From a checkpoint of a small mixture-of-experts model trained on Wikipedia.
Size: 12 layers, width 256.
Experts: 128 experts in each of 6 layers, 6 picks a token, a softmax router.
Training: a variant of SOAP for the experts, 290M tokens, 8844 steps.
Below are experts of layer 7 (counted from 0) of a mixture-of-experts language model. Rows are named router (the router's row for the expert) and show model dimensions 0-255. Each number is 128 + 32 x the weight over its row's rms, rounded and kept within 0 to 255. Numbers have three digits each.
After each expert's rows: "comes before" lists some tokens at least twice as common just after its tokens as in all text. This comes from a sample of Wikipedia text that the model never trained on. Tokens count by the router's weight.

# expert 73
router:119093173117132116136182185092115161127127114138129058159143168132117094145093176133145170124089175141115094133103136146094154124132129129116111144148141124118104101073133070108171101151111135155075102126112119135125091088078173112177072114131117085131054050100133185167166136076141120068067088148094094073104093207164158115168144130072180102140080157122094132176103141104055097082099096163214140153080077110165098131176163168205142138112085156165188149133170126096175140114146167197112125100174142149111093084119162090096082067120123111092135132126101135059137139133140086175129154178130129106110141130160167098117134112138160159101171110112120138138120130116165113082084155070149142071142136123095168127122129121092086130125143128136127150128122097149120079192095139
comes before: " |", ";", "G", "R", " ·", "/"

# expert 30
router:153130150133122205121124118136107141077125103169153095091104095164143159113152165131118154162121181062099160129177055145124122090159195176059136150167106079077093164171137157093117098124169156126139098095104083094128149138123123085171130152159104126106098151128146072135127103135139124173144084150104107107069143147123133084101131131128116094049092082144194139141161094174090089142118070108153114113124098125115139143126070095130165097086101198154094126149184186130109080132128104135108157122163066081108134156145173105135116167119114116103158107185120141144140149166149143147125139082145161143059151172111161134115112126128108148092116199133140113151110178190066145165219167091167178121075128134145170190092121196101138168105116121094072119143151100068115107131098144
comes before: " in", ".", " for", " with", " at", " of"

# expert 86
router:077105073108117098144183147073134082157148120103159122109045127127140137144135121149152144078117136132098120101065095084159127089121089148075143170164124126087177115104115157084113152158155149134139120091153088081115118135125111142096091178127105077159141087076173152169076074114106100169068079078181150167136156118075091051085133127167148112075127124110167129138124099072112110138163140126090170094081128136128109124098152120136115096152179150102128124139120115123117169130087140152114135083132169145144154095134146141114127194064171109158147168052136093151179115094096138131168078145189124123093110146090115188113130166217124129087129089158135141162106095196096127108151133099138130113138148096125140184077167034069138109080126136134070097108134153117154123107053138
comes before: " of", ".", ",", " and", " in", " was"

# expert 19
router:064116132072112125129095076067144118102162121143116101095080147067126141131149117157188119078126151123094126148175119106117116172140132155077069138133154161169155150130149114090134144140094133118197082085162076078133134103149155113095119148132151156154073099148073138214110104062109126155127084112199126126147079122072132067119178127136107175096097109136142146172101114142140135114173156148160162144137075176096122110132155148171107090167165142095081080144175108056117112122100109125099127104125131133141137115142137122145136169147133184141158177092171141119192144122136139199151133171144162122148127145083101155112147142168107084074181110160069161157107107120126167099148147079138102156162129097149134188030136087070172051081145137107085113082128105124127103145059122
comes before: ".", ",", " of", " and", " in", " to"

# expert 49
router:118137123117112122100126095158121181131137089067201144142162108117149126106132128160055126115156082105226171172163158128120134089134173120107133114103107161109165086147140117104103085080118163130124129183106126166099084171143133166154127149118101136169092108136199150137141152119161179153132121096134098079068115121105127159160100230160132020155052146080104099123134095135137103153121098136060065082149117128132175151162118110112133189084151124147112120112130160168131106182138060156146141206169161091070119138105110130105133142074166153137092109090178152130180135141116130078117134116131122131133118132116163119129184169083165143159124146137125158130139177173175113173144110115157160078072145161115132134169110149148108173096058186084083135130120096082116091145123112
comes before: " the", " ", " a", " his", ":", " her"

# expert 9
router:142123103109055130148160165141109139153142140108159126121055166159139156134171091126151111191140121158135129173134097089105170113084152106115063136099150150094158145118118171119108094111172166164146075108108094121103167127096136162086130088142115124145153127162111171103162117151132161099140129092198054075065076122083144137143132161105133095088112159094188120181100121120099118128120084130081130110100186121058081139120140091078050093129135103179084078100131118111156144106083123108157107137212191115114126110138187146057167102150057108139106103075064157131138154074127085114163109129138099078060127089155139167152160144104140112183125165141147130133110088175180130164095174087151118166077149108180157140139169141136135111127087116106131156151151119126126055083102151
comes before: " to", " by", " in", " on", " of", " from"

# expert 20
router:081112119161114105131109145085058073117135075176177133077108136167137124157066104167160138095158127109136110144149121192119090139167126147113077114163118136187142122093167086121103117102123110101156125108097083103104140109136096165068072114087101175107100069110161111124123102062134097144096074143134113118075198144130108158122097108135087123161075103091121085168144094144095093122135149142099146060137136148154180178130088109176066090164120112125053085123176144129168082127103152055070120099118120173164108122153150111103088090163109129131150109208103165195102130101150140170119120118098161093063083099150139110042100168120152106056145145167154129127128176129079134149155157066154150120128164105093148157125194142100149169113125099107108132155106124096165089142125127
comes before: ".", ")", ",", " in", " and", " of"

# expert 97
router:123135143071117161075090156150128153083123124158076147125095161150176071107101076103140054115161147099156092169094179162123103101168088155174092086120046180116118158152104146209149129182164157070108076125200120105135126123139119084076126082112095125153114091129134071116115107102091115096135100165119147168131081141160157115139115151128147159086132113102144129078101120140122096164180095142117156168136132058170138095124159178118130131078104154138154078149116111119142170124158144103118092131135126143102097169115070099138095136138120149099146110118103142098165030092091192136082152168142104117128136161081102078157132114142119095081167115064083130182180114087115173168070121106119075141105172157132156118136111125090157114171190151115091093091097147100111176142080079
comes before: ",", " and", " (", " Party", "'", "ian"

# expert 43
router:122131144116179186144137190053158131102110093103059112074158131074133116156164178115156154077104132142165151124130179071115186131107131108158074127114103137093189106149085072133120134150184089133112136141118119132088188145125112150126125091152091118114167157151118164140152090081112094165111119161107142121125148192110133088156095112080084156151113143152110185081132149132099084101159165102187111160154092140065132126146184094145176064119165138102134140081116105101084069118130123137125140106107133116106203175165075123112062102121130193126176175129097102093134094110127102160134106144132140107201125127127114101177114141217118134167157110128082144118091073089093093122106175130158151095121117178174104206110187137148112177118173139135134150140155117148077117200144119
comes before: "1", "2", " |", "3", "0", "4"

# expert 26
router:108107078172156076111141103065126094111159153063086127089159166114135126159135138170159125080088095128111134176101074138142128134107093108146084090133107137124134186180106125147102097135107087169144152094185118171098148168110106150159178149157141135169132115113112115128147102107098168137129143116086133126138113113084088135138096116105180135154169163178093150091139169172128127131105100057104088136137155099081187165121054106154104120087132135149150123097117067164170114141052128094191131135157090102150148131118134141140108162096185093167061186160098124163172085112168073121107081118050143204114128113109117130081068109195131074168091106164193104098177128172122072136070157118161094097189139136177138101161130133175109127096150165139096094137158123151106132095159131
comes before: "1", "2", "3", "4", "5", "6"

# expert 75
router:138117122141106169163144125186173138144137120145130113159131189143084103151124155114030122083085133148198136167080115136129192137157089091111110135139127154096131135114167104101103159167172126152191093151148170169140163169140148109159134093118172150149128108149067128085121111077150166071066136065090148140154207152154096140135178162104154113102098136098162153149099084071110105121110075112087114156140072113114172109144061132093106111072110175130103145105130123086114162151148167090130107162180078128098107188080120169170136180082141130148132142105111144178092104102185146177137144109077140178099161097130132147171085143163088139145164179153107114087131154134167188103085168199120120132136109157128157133126132154085137142123139115087192132102101142116104190064171172
comes before: "0", "9", "5", "4", "3", "8"

# expert 115
router:096114135111094106122147073116114151141124080110153155148102158165132136179105182130167121099148076124094131106133081139143147133111080120169177094173126199128093142132166151140194185092160103099107169149160100127147126109174144139120168156137120114057148117121116132166190077064177135091105071105128146166109158137175105069096102148103167110206163133159060119181079135097071126081118150077169108132092147177090167135070149130122144104104136169172160081112128132146095177162135118106113148140122173094139123135116148109129072144169134081099145132128107115136179123120170110158080073176106150138100150073129118142102126135110151184135081188148117167088099159113159165148190127160207162165176127085086104119105115147123149095151213190150165121115110172123154107086138086
comes before: "0", " |", ",", "9", "5", "3"

# expert 5
router:097101211112147130107128192200095126111133144105077117175111086126095110123095142100126134179182119131193101107157128158145124162116145086141144143126159123117142127077146077192099136090126117102092101103138177131116122111182072112151104039156103139157085143067132111197128139145117108130146091137167118126181156136083136111154199193139133129123075093076101113141162165130092150149145173142160091061103092086095172172111146082116125066145128156186170184088141168056153157127156071148124130124179108122170147097155098118174170104148117058098151123115113176141144061080121144115136071170136087149111171132073119116162135089135154132139123114093121145109101101074112086176123137147096097142124119083112123112100141136113098109089110166109192063180148126150087100133152139
comes before: "\n", " ", " —", " +", " Notes", " Ref"

# expert 80
router:135180125167077140093124126162076062053117137147106114128170136125146113120166105132166092111099122132134104179171114170140135178083114108111157157092093140171106142125156108106171135152107111097089199142111108121112035078212093163166135073102139129119173154144149091194093154103098140080120121132144133176141128135108149151141131123154143107071195117124143084101118178130188111140197102123136105161121147180057128132143084109129089130107122090082084153144091148144076107115134169110164048166121163132158099122142116088154107108187098104089133123140116115092135161126113140092141122140142162118151188081087161101180121126150178133142071131124059159105146171100094168131142108164131187112086086090155093108156128134101136176113184125068138075108147105094188104140082193
comes before: ",", " |", " (", "'", " –", ";"

# expert 69
router:183125078128136121100082130135107128132127115141125080123120148097191089063148103167120126116119092149205169156125062151119123122104161132152072148137159118143101104089141119078134168116113061088118150174198120149138142160199127111130169121089119163113158132054132173164137144072102112125161072174138201180139124126141148156126099090152145109122200171119077150106164133174187132135171143151178128131137152093129080139071132136100136088147141157166100178154072131110088139062164112134152072174131155138146115122076158156176163128145141117101139158090100127084144134105080082174144129148179107101140147142144071127153076082068136157170086190111103122171162146102126167131121092053152102115185175124142167152119185156132187147135153112106119111077149145091075136142131098
comes before: ",", " (", " and", "'", "\"", " de"

# expert 82
router:063162207136120143065168090133144144170124098123158121086084113160143091086102145140112082118115171116167044147118114194172115121147156142182104179151103155125140094116192125129144162169152172051113113081109113166110135129165177122125160195157077122044088114127169137131152136144151144149074061093095110067089096144174135117129185102097139147144094123114099139141095081118100111124124144100153148100132113160154098150164107083112092099145096098135130159132166120124139147159147174177116084153105113129152134132118138115095000106073109161100146158151106098156109111071124116157079138115126114168089103165160182125124168165095175137121144167100118103137080087121117140127171156097082166135119130119132167176091126164091106107122147091193138170117107086142188106170157153
comes before: " |", ".", "%", " (", ";", ":"

# expert 104
router:132076136159104079079087082158096095171124190083126092142137095094129118048085123190121175075145184199070117129057158156131149132106118156126174111087154137107114104104103100096103147144109163116102102139119090164079098098164107105166162108097101154078087175150135139150134118120096134149173112205089133074182157119195185082130184117144138175183145130080072101115159135158119117111069171099134122155170140089129149179122085102067158099150112063115142152132114095133125070181123095101110106071180176168164112103162085130110123090115113145103116104104095130150089084112141116086110084169093174137153125121149183177153147170144090138089154138119124186111117123112134126161147130156175105120133066113158175110132113137127159133091190152126140079151088115123146160125137141
comes before: "\n", " The", " In", " He", " It", " This"

# expert 54
router:080070144105142134142142107074130124169114082140168143083099107169203100104145100178150172078137107112121112109080123191081145117106130171130068179118105113086105138100139162094141134125127117123144152107166155111173111108172091136103145152118099143159098149117109139134099125087136090150029099131186181185092120131101100077121085078141162072141118143116190167134163068172136129128130120184109171107146082091155095099108109077109166112134149158135152145136128107121095114119113131163116098099129148102059152124101144113136118163126193148140156171099123110161141113137126182166156085180186061192091125115060064157154094165134119119087121074078100167143097144131050149066129091075141120141174137111100081121098134081084111146089164128127076108161117151110190141089097149
comes before: " of", ",", ".", " in", " was", " and"

# expert 18
router:180103072160139145128186127101130115111113050170120081085118151108084083147098088143167103144090136102139119186141165203157103113100069111160157138143121155146137142080126134119161125109130153059156100172152093085101138069189179146105086069168127181105130138129129150133122097106126104179134076156204116123133076136152106111160133136130167101110117118126095146117099147158135157136161129127091158100100139087154177113097137132092054058164099155119101132176111165135139160179191104094156077189139138152090104130142095165112119081139062131114122134098136117089133098085099109177115108163125133110123082124096135162147089167110104155116140144090078185143115111158097100141153080169137043149149181110137104102075165072085115145119192159138054092135178108091154131109077152
comes before: ",", "\"", "'", " (", " and", " &"

# expert 103
router:177144111076077127158189086137139172152116139087117133161097109105149141172131072099133106130120097143170112120104157103133091188173146123111158139170153124104154102072095155116091128180150132189081078146147169156114138093121150158143073132160146105111113131044163159135150193117101144161200121105113169048154072103145139127154099133126165104187107143135150112123109137108159185122054157097095070120160143140142130119164104079132131163109134146123089076144113092133086099132095177059174106125129125174132099104185189110085196196140116118136066137113124100102144068123132109123129134095114054129104115075100127129095172093123143132131048154143121142109086110134159161127152116135178126102092145105091128130115124124164196137187122100128162190058172093134119153120124061
comes before: " the", " ", " a", " his", " this", " their"

# expert 52
router:168092091150151113084068134091128152108156087152117152189120103098150179128119086102129127092160128152129154132147154093094123109169151157097095081137134158155119115086195146188097119147127092118097126120172123157120103093115102107143151094140123142082084053129174045199083085166118096148157080153101080082141106127081159132080069183162176158135072152132132141160135129161124144166130127152109087115182095100140122074140111126128094095157101087164143097086187187107169202100062133113133113161188136081173114106152126129120157081124176093079109129113137089175137124136173131088156111149149095090155094101109099119104083111126170202099102171114082113161137201134090070178107079110179118107145095139075114101158085069116106123137131155106096132101098148134117156132126104
comes before: " ", " —", " —;", " −", " Total", " +"

# expert 90
router:157120149204115104068094172107172149053112102163077103120121136109131116165117126133123077168128112115107146206127143138110140102106121180137094119155146107156139170076129186066152139143106190093151118181083049107108159152089144140149085068125101159161118148033124173109152138111150147164151085179147131170185073171125103100150185105085119110122093197151118145121148129146122114120111113162178129186119146174132127107193125111153185087089118109145165111128148170144157126090181119118095147122114141171154124111167151136157121089097096110161147186112175090115107210138085102179133173116103110095154110147129174166100151114141117141131140096098142157197116093137124158145112077151171045143117115114165178083121125118170175108146138112079105159089145116149079127105079159
comes before: "0", ",", " City", "'", "–", " United"

# expert 91
router:144103109094139106122143048126105129147128159096138169161170129046091113153089097124075072101171179144176152100087162091141112143110105111081157131102116087134199079119131120128117087132087103149116134096159139150128153143136137137110144164102129133083083097090177092173148196161115159144131155097138186062118139174113144168186141135160120062148106131097099163152108073063124127077108157068072156129146118086162136111161101056169092115120139120166079064093163116139158120092095162149099101114172167144194176154141103121093124163065195161136136131172138126149172082137164146104077106100108103124136103167175136157143142129071123140117095187156126122127106161116170163133123126190121149055109162151104121147151118158155163099087079140146121157140076092185111092096093119
comes before: " the", " a", " his", " its", " their", " this"